Below are experts of layer 5 (counted from 0) of a mixture-of-experts language model. Rows are named router (the router's row for the expert), gate (a neuron's input weights, with its number), up (a neuron's input weights, with its number) and show model dimensions 64-127. Each number is 500 + 25 x the weight over its row's rms, rounded and kept within 0 to 999. Numbers have three digits each.
After each expert's rows: a language model's description of what the expert responds to. This comes from a sample of Wikipedia text that the model never trained on.

# expert 61
router:497470523504511486469516459515530551499528497521499517469512522496478507482524492510494517543532517514526539482492482503474499517468521464444502521467503506470497536477466479525564524505490484
gate0:466495498526483492520496506498473449493494480472513543493547484441470474492483516516482493509511470446512558474474494505509539480500529494487502459446475467509500507484484468489529523541524512
up0:507544528496483494520529541469528450564526533523473524524492458485515477504491532507527506514495507499518479504517486498512470515487461464521494459478507471490475506514507515482488475513542509
gate1:539521506483508519521498497520459520506495486513504511488522530508511471426500528509504495462499485477531512483494512528524571517505503488511474497507464521475501523492478469493439496526456495
up1:471472478518528480540513508481548470489511527447493492516477494511466492535482485480482522483504500489498509566540445488491486475539476484514545531487507492494519473515508521500552483472553499
gate2:541466492490500482485487526493521511511469501477485512508526491475507552545492542542485536529507518488485516462524500515446483517522526534475465476483471522489498501518500477513517496487493429
up2:521505521459452463500518515523526509488529500464494530539525493460498517524485496530478544517549534525517492453484472482511462470510509517533478509478445517457485500519503484499501479492465440
gate3:489455495531471465507474484493547512499504497506499494507523516486541457486464450538517524543467557513491516493519494488457511481499521531457500468518509551486482477492494487485541516499485473
up3:508472497506507489512525501490516516514465484494521507516489489550503503542504487555464530478495505472506483505528468523508505519513506501473521508539505549497473452499483541510479498460486515
gate4:538506444478466504497447487538476518474525477491508465511496499517449543475522486525564499492517524490538505466526537545445489483436491513505475495475513502504495512507517474539524487526532461
up4:462480544527532481480502517457512476528520524495470521502521473507536511473454509487433490494453488493470521498505506474583536512532495489524522491508489481487498468522522524520443494485475527
gate5:495500528506474487509449499506518510546512470566472534458545491491527503466525453506504523520495509495476524491505521498497496536487517477503514494463504510501533515442473496482512524469504462
up5:526518489508541528500517504497495448475488534475509491540496485497531496539479557486497486497515491493550496508512468493503494455505479543533526484532472468508490500502511529507497451502519522
gate6:483483481541512507487503500500511551510506506538466485455484476505499488493519514496490477491493565529506510519490492482481502502498507513434479509518496517540479517522505474539496525504477459
up6:486531522487494480531514497505462519471460480490517483543525487466509506491496446511510515483500470428500463485495482515502512499489497505545506491482509493500486543527529524485512483528513526
gate7:477528497499504488488511520522503521541486535484522530481485498533517533451536486470522492538475519499476519469470492497521524475467494484490510489529493519553486485495490529486523521530467477
up7:492499541495498500527494471463539507539521513488511527504497505506494519454511504510472497554480512553474492468512494486437511483438485516496498513489538493485503495507507509495494499513470506
gate8:520511495477521458491559522467517491496490502514508501466462508463489487510508506559489467518506516521471520487523495506459518569458463517486471530467498475508518508504548492461529504509517459
up8:479526523530532507513484510473471488510502526505534502500505482496502470477484464536537532487495476484490496465477473554494537488457491531504455511487498460460537499526540538516475543455462534
gate9:501462474485507471530476503492515495494493510513516519504563513491474516456521543515566540500495539510528560513488498497467453481494536474454487520486552498496463504491491527555493512479518479
up9:471507497501522509536556467441471478468492505518528537542512517523505478518492526488494467495531518497523524454510477492529475518480488488498511516501457493507524495530531505490533480477520507
Description: The stem loc in located/location, plus geographic words like North, South, Coun-ty and al/ation endings in place and geography descriptions.

# expert 48
router:471485517498500524463466505470477485498541479467462459518492483459536470441473512479476516482498482522540507489508491515497472482494504455530457539501510500477488506509497506521545508529480513
gate0:538512493485524490560492487462520462489484496496550471489529506475537499507509517479514535506512467469520504477497502500537485520472501480525514524501509520487501466484500511498547495481540499
up0:490502514532531461532494504488508486478498472523488484528501466459506483472484517467481460438484524478522511479503498492483509471525501513511502536518454502499511497479499506544510505499513473
gate1:474504496496511526475463511464464488517507447468482474517513507481489528515503484519515473495495495473516499454517491457515537516513533534500493513546513499464467454496484499470518471486501483
up1:512553498538531516499516513588474497500514521504501502472503490461485487499512503502567508535507517459485470551478492504489466523495529487493503528461501524528506509505538519463503519523507495
gate2:533500519501488525567496540515469501460503482489473510507512506455462503452490488478455512504510485510523509426484471481496517486483487492503501545477498488470506476527498518503514495511509492
up2:504452499516462469548476507549479527524477486491463497480492513496471487443500500495483520496503481518549480417502485470497475512503478485498533512421483506492484452521502527476508500504482494
gate3:489502500522487480498488497490519464562504501504495471513526477487510473480481541547489519485477531510487484456540451509504508521466469502509532525524519547519491475499515495536551495522518483
up3:477507488504557478480496505530481534448463476500492540481509517487531473487488495493488530521495503532499483514461514478498485446546531493495534512448493502464527526480505515502467499467491512
gate4:458487512461493495509471523494486494468544450485505503529512464432508460477473499472479499480498540505518496521538478491514513526508505439438510485517514494514514482475503521529552545523494490
up4:508500502466491502497489493529528461476473498494457462502434508489461495519468512511496491514505507536518493477500509497521516507512493486502485474472535494527460437496510493447459531495489480
gate5:516483493475473521521472547518506512489537511512506532528504531474494532468527500490495457518492424500542525469466511505471477502484510460501489492491517494535493522481497523510507488504483483
up5:499495511501448511484462486524456458450551531491498494529502494467533491470464495494502453501476499475518514483507501499528503473509470480523523545510498488540481531486524505511529497514535511
gate6:521492554517494491529471489461475472489518496496476459478523529475518493489510520515449500486500519517469468487509511434488432457469455496465473490481469527521511537506490486493524485524481541
up6:527503496522485512502447535461502532456485442467516464491526473467515490469496531537525453499513513495547525502502524529533504559497545503511497534529505529500471511507505464520510509506525523
gate7:483564510482507505509517483510491507490498524493533482495485512455481482510504512486507503470561444539537542502546528506515497497524479503505501522473504491451509549508489549516489514509488449
up7:507483527499503467476463522489515457521525472492514469512500470503480546520514521535511487538474510518487457494441485513503493550458479496539541479490485502517520477504476504504501452513551510
gate8:467523528434509520509464501491472477513479489449529525467491463456489500486491505538533468522476515505552498527503492454448479459502513497494520471493539507493527511505481535510508486547463491
up8:480483530481504471531472499522505494522477529506548490500476517496506473449437518519509504481515509481505490514455458459492497498513513487482478461496506505511551506508537470474504455526457512
gate9:493518507472438518511456497520496480499455502461509517478534490530518536482498491508473482481465544475464484500482476450461505514490546510533525530526534508503501512516535466501536486510504449
up9:472500476510461525508479496504492504531464487502478477481508474516520503459500479485492506497452518472492496516504496474483484509484546511508500516510513484463509503509508493498553504504456462
Description: Word piece following an initial letter, often S or s, such as S-up(port), S-up(reme), S-uc(ceeded), S-pr(ing), con-sec(utive).

# expert 54
router:519452536519490501507516478531457544538494538490491535521515497556502472531485523495507508500502476450539498484488501521528489481544481485456482518499491518467492514508526519508487511452502456
gate0:529485532488491485466508506536510462505501508468493502505528506519520453504517496475511528484462485470481494472533483445498534513473502495497513463481453530516502547487464504495541470452495463
up0:449489488535507498532470486512450506455515487501501519464468501458461511489476486484485524485512537529500480489485472493503468507501516542502535533545526430508493479478527476517522523505493524
gate1:480518502511521528473527451506527492532545514478553475512514481531485516509498483549490456505522500452507464510512503505521506541480475526452531462529491475475486470514491525493519520477509485
up1:502513545497493494539489469474508510481478476438499522502492501518505471485521487482529560532513443499530486455524502474475516493495488529498487483497474495504491533455469493514494479487522509
gate2:490483542547502458491495509498514486553535544460476473505481474485515514515488478522497495509549478479492510536500498457496438535460436488496520529502501517506492496454491490524502501488509521
up2:482512487424531490520490482495470493475535487544489521530486504539517509514492484490523484487476521515471525507478493485522522481532539519522479463516497516513498502529473531477495483496468500
gate3:474486566514490496518526465489482501517531500536516518555541500513546497494495480516501475505470520464473482525503545486502524533479473501462494495555508531517486502487516526529493463489528461
up3:499483521516478521511531455497504533507515504509543517512488520521485485474468472504545514437501513489502443499496530501503491511505517502434523519559526531494528516504519480451467504490477503
gate4:462549480452488509490464479509459478500521481521474515539540481513508470506473464516510522488509468483502469513534511492482474469501486480497522535485440480513480512515509497516480488477531483
up4:461522497484511506541430506531484505504498520528455532531512494538495505554509490499506534497517453504510451486509458508503497479496480498475490506515464512519481506499501516520487487495515503
gate5:511525562532481505519481483479486522476453475512502577543508487500495467494512514481521472553480459502516508459493502478540511515533471463458510481492528534486519522515548519496496491474519504
up5:528533514498519520524504509514462511556512467531488501477495506488497533467531478515476510502511514524434497504496491529482538508511513473514508495494496515529455487472472498525509549465470520
gate6:490458507521452489517486491531472490525480505485505480550531502531505480486535490495481510572538542505485525487531495501469494481539539498456492510470520460468538529524501490552451485497522442
up6:481520491485490496520492488506472491574528517538506490490483532518497527477529501480500483493536514509441512485523532498509509421500465515491452523502505514487503519537509486473493502480489540
gate7:512499517569538474518515459489489494507507513527497503513474526536498487553482477523479495496495531508498496525508458478545524455490466459436531521539483532493524483492524492509491488482514494
up7:429497480438468482480516484528519482509474441477510531499509482515522510506486510531526475513532476475490504485496478498472505519502512463512474510475473471436540506469491518492498467516536505
gate8:457488521522503508479479506477485494512493512487494485498577505538512491473482509467491489543497476478522499492536494539521494470492499485468496485509494497472542518444484501497519497471471479
up8:507487497498509459488433476504488496473505477476472494510521497510469477464502498492492507517483495503500512534481544522507516528499542485467481483488500467483553535494481506521489526488447484
gate9:470474467548513545478484477529518474512438468511490545479488475504474464510514498478497477458469462504500493468475517485531511524482480545474544481505502483511490478525492468498496520487488485
up9:511536510460522471487502511498504487487511513511491540512469484513508508475501555445463476492518488475512485509500472517485496495510520505529514503458523521496519524500497483523490463498523533
Description: Inner stems or syllables like at, govern, stit, in after a prefix or article, as in extratropical, pro-government, combat, utterly.

# expert 11
router:511493526514448518547483491493507518512495492533496442518503502503481542479546514514551491518483524531500491523506509481496517488519489531522514510470501489480509495508487494509539514476478510
gate0:530532483498528499479481519504502523494548524525507520518438503483535493489513510532495508522504489551522473480521523447433497494463500489529507491485529485547470493500498538529478462471500520
up0:461487543543487498474503500504429508518490515478515458496516513506510507486511468517481557519495469490527487468482522545535491512495497529452500514478432479446569494508477509495515492497500501
gate1:508492537474479573546476499447499510523492509527532481480505519492493497470497496537553517526504539488476524515503478439480530473514427477535508495458495524520481504456509510513469525527525524
up1:491506514453460479522517509480488527503501539525495508486484489521455491533485486522556471494558523542481546514487483451512516521543469465525484503495451521482482489495476461504502514513478532
gate2:533502491471482509507508488515482494500492502481501470503533505471505491489494496524520480526460487507441451504473466504486539468527487523477521513443503503481542513503487519528499465482538501
up2:539512518470494522512511487520495492519470479480493457495487502466492486532502476524543493515471504508454470519512457537475555471527483493523503505493491543482519533484524516556494493513523490
gate3:486503474511469449514485477466495494545454512501448492472510546475521507517475508504481503558504475490499498536501486465486522498494534491515503477494471511469511497476475496498542516477483525
up3:463486471529517487539459517525484505485483479538529502501491509512505538486505532510504457518524473504528470543466524491475470520522531470502494500509493505476507494517462524484528517489532460
gate4:487490477474523441526484522502499535490562501495511469500506490536478474512513528543552520516527490493506486506526511526498491497513516537496470480468514470492560499504527484472526453490513471
up4:494494502474514456515483535523504492463520542509485468495512488537476484496499534529540505505504470512476492512542507500522505519506499547527480496471489486499553526523522528465553482473500462
gate5:525500511499527505493458543492492497449469509492500478523479505506518537505473505465510480453486472546477479489482455476491489492507501551536511457517511476486454489494539533486470439477495516
up5:511489517473537531477513524515479522508466513452496487542483492503508533499499493525490538500497480485494489486536484503490508480494499481508530518490493515507472454516492479501478523489543504
gate6:482467553475477494507499539528495523550492464493502493506520503509506506482508475467496556506464536470528469492477536477504506495504479497517509543490532469494536504514486492487513490504528508
up6:520508474511535502477471528502508477465509502461511497472507475478522510495478527475547466488518511468485516522495490512470488495470476521506487490524466548517479504534512479524479456459519544
gate7:451462483516532474497517505497518475493467526495496521534525546462481505518531534475534535497481494499487528476521518507475457472475489506526497530467523517499541521503524463548501430500533533
up7:508501506484489498501471545507528523483490530468531507546516513471500469525561519455518486441509519515481494479517488497479461487479517570490548518523501519529464509537510503490517481499503530
gate8:535485532522523539511524500474520535487490521539512478436510479503491489529534513486501445507507505488531508494501461456532540525518519512512489473513497474498510515470496505559485472485462473
up8:478510512484462493511495489482534509509510480450462546526525503502493489514474500470513536477498476503507503499517500516458491485444495494508501491514553498502531517490572479454509492537509495
gate9:505550476512484454509482490528475515519528552508474496452494503486490471515466502510470484533469535489492489477523519497499505536478518492557481476486510471502468500464537454483529494487502485
up9:483533453547501504507510505516512515491535491509487486473497525485465491509497484534466474473515550470515467518554516471504475516507504457559502485504492499531477510496543502456488516485523486
Description: Single capital letters starting a capitalized word or name after a space, pipe or dash, such as T in Tallinn, M, H, CompTox.

# expert 41
router:524486414519530513492515489507510539521438479473511529449473487545541505520486510490536455525500487504564476504542490500481473535503508502515468552511546520512501479534482495516519504459491462
gate0:439545475508501501483492484485480466538456515513443492492481503473530506484466512507522483465526489501508515499472490504523514510469490528492473520476463488523503490506498516473513441519532523
up0:498549509501527523524517536507508448507501505506494512537545515516520540492451498483448497498479469489545501467459494483507508533474486506525458461506481489498458505519471500441470489466539534
gate1:487526478502518461497525530510496513494486521473568507504501524497483543494553521524498468566509488538517480530477487473503513519488509497496486545471526482494548506534495493444510512494501565
up1:502474527476515493509477490498489473459540472489466507495482473493512475519493500485467535494496502519454509472525512484540482477495514500469481475487453471514463489484516491574529516501510494
gate2:468502471505477481501499512491486497490506463469481488460499506496512552547527580530464472483525475535526481467484482503513496520452473540502488479471506488460494490528500471492484543468523444
up2:524457522517481530517489497502473468531510512495508476524488514503487485492491436498499558530515516485477492539500463523525522499501519496496516536545522528552527504503511545507541466511494484
gate3:521462454488503497491492433482492515502472484497463519504480460487486489520482491519452416473483513551524504526481527495477518489490500500487530497518515484475516476469473531478454531474506501
up3:536519516502503514507482508500517518460457466519469510470523493502501509518516522446490423480475467527502488475471471490469509449519528491510529524516499536464493512469488500555526530504472465
gate4:500484480529522485449492479504503517491486513496499460501520441504503533469458489478480458500513501499509503534531484523466495498524498544500508533513513537525512483494510495492485520514502482
up4:508509505451506519530486517508469462509509481498496485506502555503484510532508471530523497529462498475482520545476513447476521488493528502513483475453505471515486526507507485505469501502508528
gate5:483466526512511544535468503515499516527480511475512546477459516523426521491526503535544490463508509470489510489487494496505493530488499505490490511468495498504522492495500496509481498511510508
up5:515493482490477528489527476520480472491503509430439465542532483476546487487481490479462521513490520518476513449536486503530546487475514516509462492510489491496500492505488495518547476553490513
gate6:520484486496457509489467452473482553550457486477457548472494487486536526477519461515453456490482555502504461477523493517510493527467483521511511524494521544495484526516498479458517478506479480
up6:541510499456519508522528517488556488423513477502512515524460477493492478484512511500478529466476488507495529484498535498521469456521478493504484518504509469486528512501503490512476525492511493
gate7:509466500470488449525461551485534498471514476525497498459481524544539521469523476519483475536498533570531488545531493490496488484516502470497500486470498527535526528517525497541531512482528500
up7:480470484519502529487489456505437487483518527485503509529534494473538511528501500490556498479514514464503499480476492492505461512488500527511497507529484483489508489494509492511467479527493516
gate8:522487466493533519468504553555478528489520508519502515488488494490505514505478532527534483520476533536516467500511540489470497503490476476506502487495510570495454551499509492502498515526520469
up8:489494513504463516513479537480490481529508496503441534529493520511504519502532482476518500496510488468465492509497433495483514493492492543517497496507454475507540460476531509528486436502504519
gate9:484475473475495504469525539467524459525433459507488502484527509472509539494461510506511478530478512539478461506555476475522464521497490506472517507477483501464488492530529507487522508522499487
up9:510528489457491511516444455498484565491528499472507484518457508496468473493520486475496504466520531523511504490464528505481493486476500552495531507478565496525495487564487471513488517525486534
Description: Short pieces ending in b, v, p or r early in a word, like ob, ab, ov, av in Rabobank, rabbit, above, Navy, remained.

# expert 36
router:519482492489501455478511525532507479517483523503516483488484481451445543487535490499475497526546500476514487487523490479475512519468520473427521514505510507535514463506507471522471551510490499
gate6:469527524445537502479477444476423511536484519461525506486461470499500461530491471475464499460525502449512523478448483499494497519470478481540496466449472496507506509471473482529501524481518544
up6:518445498460558498488489562500504469530526471513482501470478560473496480471490475466530532504521490524509500475478451500508492491492510488483506520495482556484533500464523506440536519469499513
gate7:499504568505512491510514513483531525504498503446481459505498519482507533474483485529480504491526553501529493508518520483470471499462485531515520533556491514531499522499506468532467515527462461
up7:477529451483517519529464502520482520495449533506500522485484517482469501503507486516499537499480452513526503502473494506533494509525559520487469495473466505496510487484468531522522505484500535
gate8:495459570468479491464497540443509499563494543537489485494553520527486545458500543467501514513535506490510470496517537509474477509489515550491509500514525501530506502514480498500533486531514491
up8:500482491529491498509498430458516512479496534465491484541519526493496483474492497454511492509489487485511500508502507468499498522477469512506559485490544473519523466511540483534514483523529514
gate9:455463520520513442545488506530510485506455510462536493518503492508482448506503474460491508508507497484482489553461514494507490500484496497511510517508555541525518480495513485555445513510525436
up9:534525493479511515475479507499473525511494479534497495487481538475535533496541537529526480503510495529538493464527433466500539516517525494524501487483425485525489494496510487468549523486499541
gate10:500464539516541472504483480545520546515505571548516485488517521529455522481508510490497487500479481503485488502514507557511468519493513526520545470535471504477487477512482498512509517502499519
up10:507515543480510531507489522501549485459518454489480485463498476443510463469466529493509516509486520465505547494470502526495510487530471504496490539445512521529465535520474488513522470527481545
gate11:526501499496522480476483463473447508518493488490501497465480520537529521456480521496496502474503450507481539487500486533511485493493506506509525548446484527520489485530473509475497457474506510
up11:502514496521493480542508500504504503495465498509442525537492503489458504547497516496496503523475521495489479522513521475459474544497473518488460524475535486513524528516495550521469526531483480
gate12:478517519489474511505508478514492455497536516491498520465463528488524493489531491508512474511485499492512540498495496517469526511528546527508501499466490473477549525508471479548517522518474441
up12:524543446478473491488508476488520543512522514517482484522496526471450480518474507501534483459507512508471469473483481481510484481480496487469515515543510508479483484492497551454480455496516502
gate13:497573503484479490507515527543492483503488522501523528533492487450494489466486479454520539485554492514522504524475477451503487496496465500467517532508479514504508497534531491496524527494456504
up13:472587464496462488523492489513553497514492532495522487498484475486481488469492470540519506501494521499519484498469516510540518523504554531474458531510521506452540479464477506500523533481470494
gate14:504461502460513472504521525514466540527494511478481496487533444471531492496490514505522586530521493526523493545520513512499453508449504493498489516452504519500511509523468512523515486492498471
up14:523466483489495501527476557496503511524575494484512498515512534513508474440477507500506496483527512503486528477526476456495469501481515475490550486502509510545503519470533457488511475453505509
gate15:491511514515530487510493484504467530545504487469571530475479487521532546504562515490498488521533504461491499489490495470490490512447492497501459467507481509545501502562492501484506536488483542
up15:505502549493528530525488551492484488503495492471488478460501509483516478505472545477473471493468507489517520528507517552504531544504499503507547494496485518523511534503524458528460533482478481
Description: Verbs after a subject such as was, is, were, has, been, also, became, notably in census text: "household size was".

# expert 56
router:501509507504533526551546450488457494521512492524538471512477478497532474500533544499531513485485509470455438523487521485503497526553466532498532491467512502537497480458495524477513463510530470
gate0:512536490520504539519511492488513470502490451522515438487500511472556478480514510522532484509535501513480490490508501463530512535505427469474514471481527497487501485502478515497511500472532419
up0:524511467521509510507505496518514490498450499499527483453489473504514472487491503465558448494525525498493514546520466516517489538506486481445503527483521450535542496480473524526561490523499472
gate1:496450501516517524491476493468525496486521502501494504484495496522501508528515490558464509476495446506468515501546490548540515493490532533473543480518479500496534498484473519485534490478495473
up1:528492543471555519483470497455495524511488521490511525502515447474503517507503511568489508516519512509483475524543467529515515489526507550469527481496496487512496499508484533535526492475484470
gate2:470494513511540488524482449513495507536533542489510493507474501458465477539521517500519495526519534486492490491514500479523502515494496507465485480523512531504468513470511553479503530502473497
up2:519511489509503525477491539457495509469472499482490528537500485535508480529521451483542494494460490497486526488499529524513514533479493523471514561492435510500516508526516501524504509493467529
gate3:498491490510455475483527498523510466489505494507543500503490496479455484511525487474520488453498490494505475501484528471517489486527507503469510484495502524513526520459508514540495471502606505
up3:508531485528488472497522494466483453468498458477495519514546520462539478479486474488505486474533474485525527540472515501516461507553535508491482496494517510488514525476453481518474489480541477
gate4:485455501531479496522503510482480507511528464519528534501494524463494487518520485542495489511508532461508434524512491508504474504486452499467470543503521494527524495493516501529505520469455494
up4:508461502551470496529507516503479487487540510520468510509509542533510473500510461530521514498489462484473485518518502530531482462505458507474541542480499545498516506477503479502497482494479460
gate5:509455519505513447484524529463487446516489520528508489500516472501498449452523496527498512518420468494508528508485535472517482507497526493544507486495499504515503515497484529493477501510479512
up5:500478470537476487512513516478532473501484535507496505526484480495490480514547517524485525537512521489524511503464507505489500570488498523498508536534488452531522495493483528525472547510490540
gate6:476542502508464528515533472565497509529475471487513541491485495474529514547508484505517502542526463504459484559480504454475523504517533487457510508546481520499472498490479500438472533530494524
up6:504460519490522484470491495486510527497524517480452469498471529472499500485447466508501514487479499483560513491492534495481489432502513493520500524468511499527492443447533487500493463510468485
gate7:498579474487481495519497462510470534488529454474451503534468531533519503499485560508463482494486482515492476500546531495461504477493501503521530501505483505450518523527473506507483511493545505
up7:509516441497474496509486461527510481512521445445506477514488508533532492540490480500527477526486500508503533525509464535478497498492528501500514463446499516449513557483469481449504496497535521
gate8:536538457454532513490478451506487477501484527526482501460530528501502493467527498468515507498484471484501514455551537476524445511490488513480503532509506518498491507517482484491534455501483504
up8:501505512506508478536499435494492483456537479493481487502503537483471520497490487509533499507507519466506539426543522495539524486517512521522524525477499480493478487504496504526486462500502482
gate9:500470524493497510483512492496485493509482491489488475507564516504533468498533510480519460495540501529511475480519489472424458514532485496468503462527504492486516508540469496507492452497480549
up9:512487496531491497508512479457481521482488483488528533522500466514496464468531511486509498530505466544476496508517521478457494499511487476445513461510482523509484485494488494488488497473515535
Description: Mid-word vowel pieces i and u, igh in highlights and Fighter, and raw bytes of accented or non-Latin characters.

# expert 46
router:455491474506494515533489503475489500525534540489542531527495490525539522553488500460451513502539491470494512498502545532509501484492483474505483464495532498509501467503534521511531530462510447
gate0:446509492498479484480502495480456525499512543515474501503463480499512476495485506520507549494514460449471537537502493534514522516474468489521509554502520562513509498461486519505482469525519448
up0:512529484525476485527538507473519462467506482440509499543497529498470443524517487508522480505484511552504517511536489494478506485492470511513476456491448522510527538519503504514540482510480501
gate1:490525553492510488555509490481508473509523529472502531494552492515490474538464494485470481516455497493533519478532488507516484489498512503462485549476555514494535494513518450546518464506549483
up1:527481446438475463499524490488486521547506501512523459450449494469509510481511535519541515497515527504471462509473501508478508521484495508514517475513444515523508493518514504451548525455510549
gate2:492525472479489496496529495514504488501465458513490517497530482531503493439530508475503481509484533468509480504517501522492501456453515486516441506519515524515507522535517525496478509536480461
up2:528451509523529500510501505506489502491501508495474487499479514486490498561498459529497515532506479529478512508482478458500477512528518492511502481506484457485521482508463474513472488492525504
gate3:513465538467484532479453457505491483505468527519513522478516477505520536468530548476509470521516518508491494494506525507479464484523473521516521517481480479490501456483513491464485501520507458
up3:473546500510494530464542513489502491506517503455527470501484489483496502526443530536514515476495495478508499505438493462504521499472518494505493490474489504519475488536517514520441541495519528
gate4:487533512530515502445499492537491527507532494495507508495513521462575515489485512481496463461495524510493502481509495527478502465478493470491481474478507496492492514479556511513467509483518492
up4:477465510476526497540535464489495516505492478481509526498494475528442496443481503525504519502493505469429504508489483482533495499484491508526503508528506506509522520482474537543498527480533484
gate5:478492464447483490534506494499476475511525520501497539521499493529522495536527497481513509492478522542525485435510519499484447521508439514484488514481568472521527516450517490509498483503513489
up5:479512461502476532501499461510476496486496491491510542505496473477506519506537496479495519505486527536515482462471488563478476538497435484464524534489513454496518506451527464500528500493476484
gate6:516527519472537475517507529495477521536523519517526510459494521450510552522504511474455470511494497480503500493545491499533499521495512473501511517512523539521475512526508492512458507493554488
up6:518542496453507510531495508485502510537488512495507541520481552482544522542495490494485472543465507486514530525552519501531473488494457484482512494530536553510528531526485488529512541498504479
gate7:471483505494509502512539458503520516459511518513489469460533469456541472521468531476454500467482483501505519489528492477533508489517496486491501509504482506473497484487465531511527471511515513
up7:500450490499518483524517495527484492507535471539495500478482501531473557449469461498495496497486500488490522478485508480501486504490504516520534497467506500519498519510481535419478466476501527
gate8:507480521548503520471475468506476484471540527512491464473473500463527527509500511549477482496532518512500531508500477533517502489506505518507516514497479496469564543459517504529543514473494463
up8:485505525520450517445502497553483501499546519462491495473514520498519510528559509542466491465521499464505495447503498484500499496516471477510484523515506523497494516472534505496513549472488461
gate9:504467508489545470503472526542535468520496534498488526495540502493499533490465486500457499491501487454497484555483546519496530463475484514480486477511552542518520486531542502535471500510500515
up9:493494499493475499478482453483526481459481526497518459497496517519497486501526491482531477522551529512528504492543490464493482539506480500507519507481482465527446505481525515458492466482512500
Description: Letters and byte pieces inside non-English names and scripts, especially j in Slavic or Baltic names (Budějovice, Aleksejs) and accented or Greek bytes.

# expert 53
router:495526516529461519508511539532524474504509496484517472452491540515464488502557517496534500530494498489492523501505540492509519465533505477522483501566471477509473479525423533516557516522527512
gate0:501527490467508471511464501554510510475502509552499491513496473523500455514487475510498486483524510515534521470504521487552555450539488451510474523482441523505524514489463505476484510511503494
up0:496513517468488509507465515525508482515518502508486449524505480514492488514514497475477490489498514505515512468465523480544550442525503433526478529509447525500498510449459482494525508531508470
gate1:535483496460502491483485483503500461512475523521444518478473499497521550464477502509482461520538469495453487478459546479514514474496472499553510503480506502498465498476504514539502503497561502
up1:488508478500490523471498436509511499492492487495509525508488490545472492521472459505515518501480447477510492540493485491495541467509482464491504476501518489519501513480504502535492504499516495
gate2:500481487513479557464502522470432565502511494506539493501531527423494522508514515503517502483535508486462459478494531484486539508482502523486510475500497473488498475509490491505530526483493472
up2:503537516486531464541507481523574433513522498490461506513463467567520467506488487540493487516476495517541521497489496520518457509509484479516511517507528544533518519477504507515468465528514551
gate3:513521511524513511474498492485494499482491540459506521481535511468496516502507485489492455509510481509509514496496532479507554454493508473551478566470547523497457486510470505494438521456502475
up3:488497511523488512496515530520527446483499514519487474525547531460510494484490477495504468498499495502524504529520538473492554454506484471569493539483501512515493466455478509487409535477524487
gate4:536495478518464545497491486552512473515433508463487513505513544513521497483504478518565500504507486493481483507524479517500468508480494531486503500517447497501474565499472495469518498477501506
up4:554499481468475519484476499516513460517529525491511531544524474518528499544568464462543498534523466473503495514478476470483480540485486500493489495522496478492455511464506502496488490505524485
gate5:522499504488518475487490525483470455513560446495536492508506555513519480535464501487427515508498485541477508501515501466490477463470495522551533509516515540519529522493479516508502551476469509
up5:504479492484461518548535509517507529464476544504509513488475458510498493474511503515525494496510508450519465497461471521504506530507483429462422508475485499471485482512501488506500491529549528
gate6:511515529512476500499458477458531499535500534476483495476497525500547517466540509484483470518553492478488497478485520503463527489481451498540523484508515492500513476477476501474504508479520499
up6:470499497465497503458527532498450520471482478493481500510502504478497502545490516516488485464459539527518485591490485473502522499516515498467463547481506505472474492501496537465494503560514528
gate7:495543551471519453510491495548479512511507501523544498508523482517459510520539524480501522471522461511523492509510427509517528495507472531509510499557499507491452503524468519472543528482470528
up7:547479494490484461494522480487553476488484529484451500490500493509512452464525513499521510509506516496535504463563510543465485471468512487493523504515540464541489451505529524506503485522504522
gate8:494481498458483498468487525495477532469485518525509517466503517483488535500491458547519513477512502483476457493487485470498456502542502494517516538525501526548481511521496541455487486476512518
up8:487494481460475494481496516524482511521509473516549508476476528479475513503519466525542509472527481493464441486463512476478457526533510469501510514509521501543485506540545528480513488507560525
gate9:513509480501488496537498499514526509522523512500533518520525495497453476504462559497491471487524489507539490485469438488520528457533520485517517489518491481488492473476501526498463514458497478
up9:519497455509459515519502493498514490542505504497563509501518516505464478533469508508481494517509484517510487514489459524531543448533498470526477493499452489479472510490517533475483499474503453
Description: Capital letters opening table headers and names (N in Notes, P in Player, G in Ginsberg), repeated NN codes, and em dashes in tables or prose.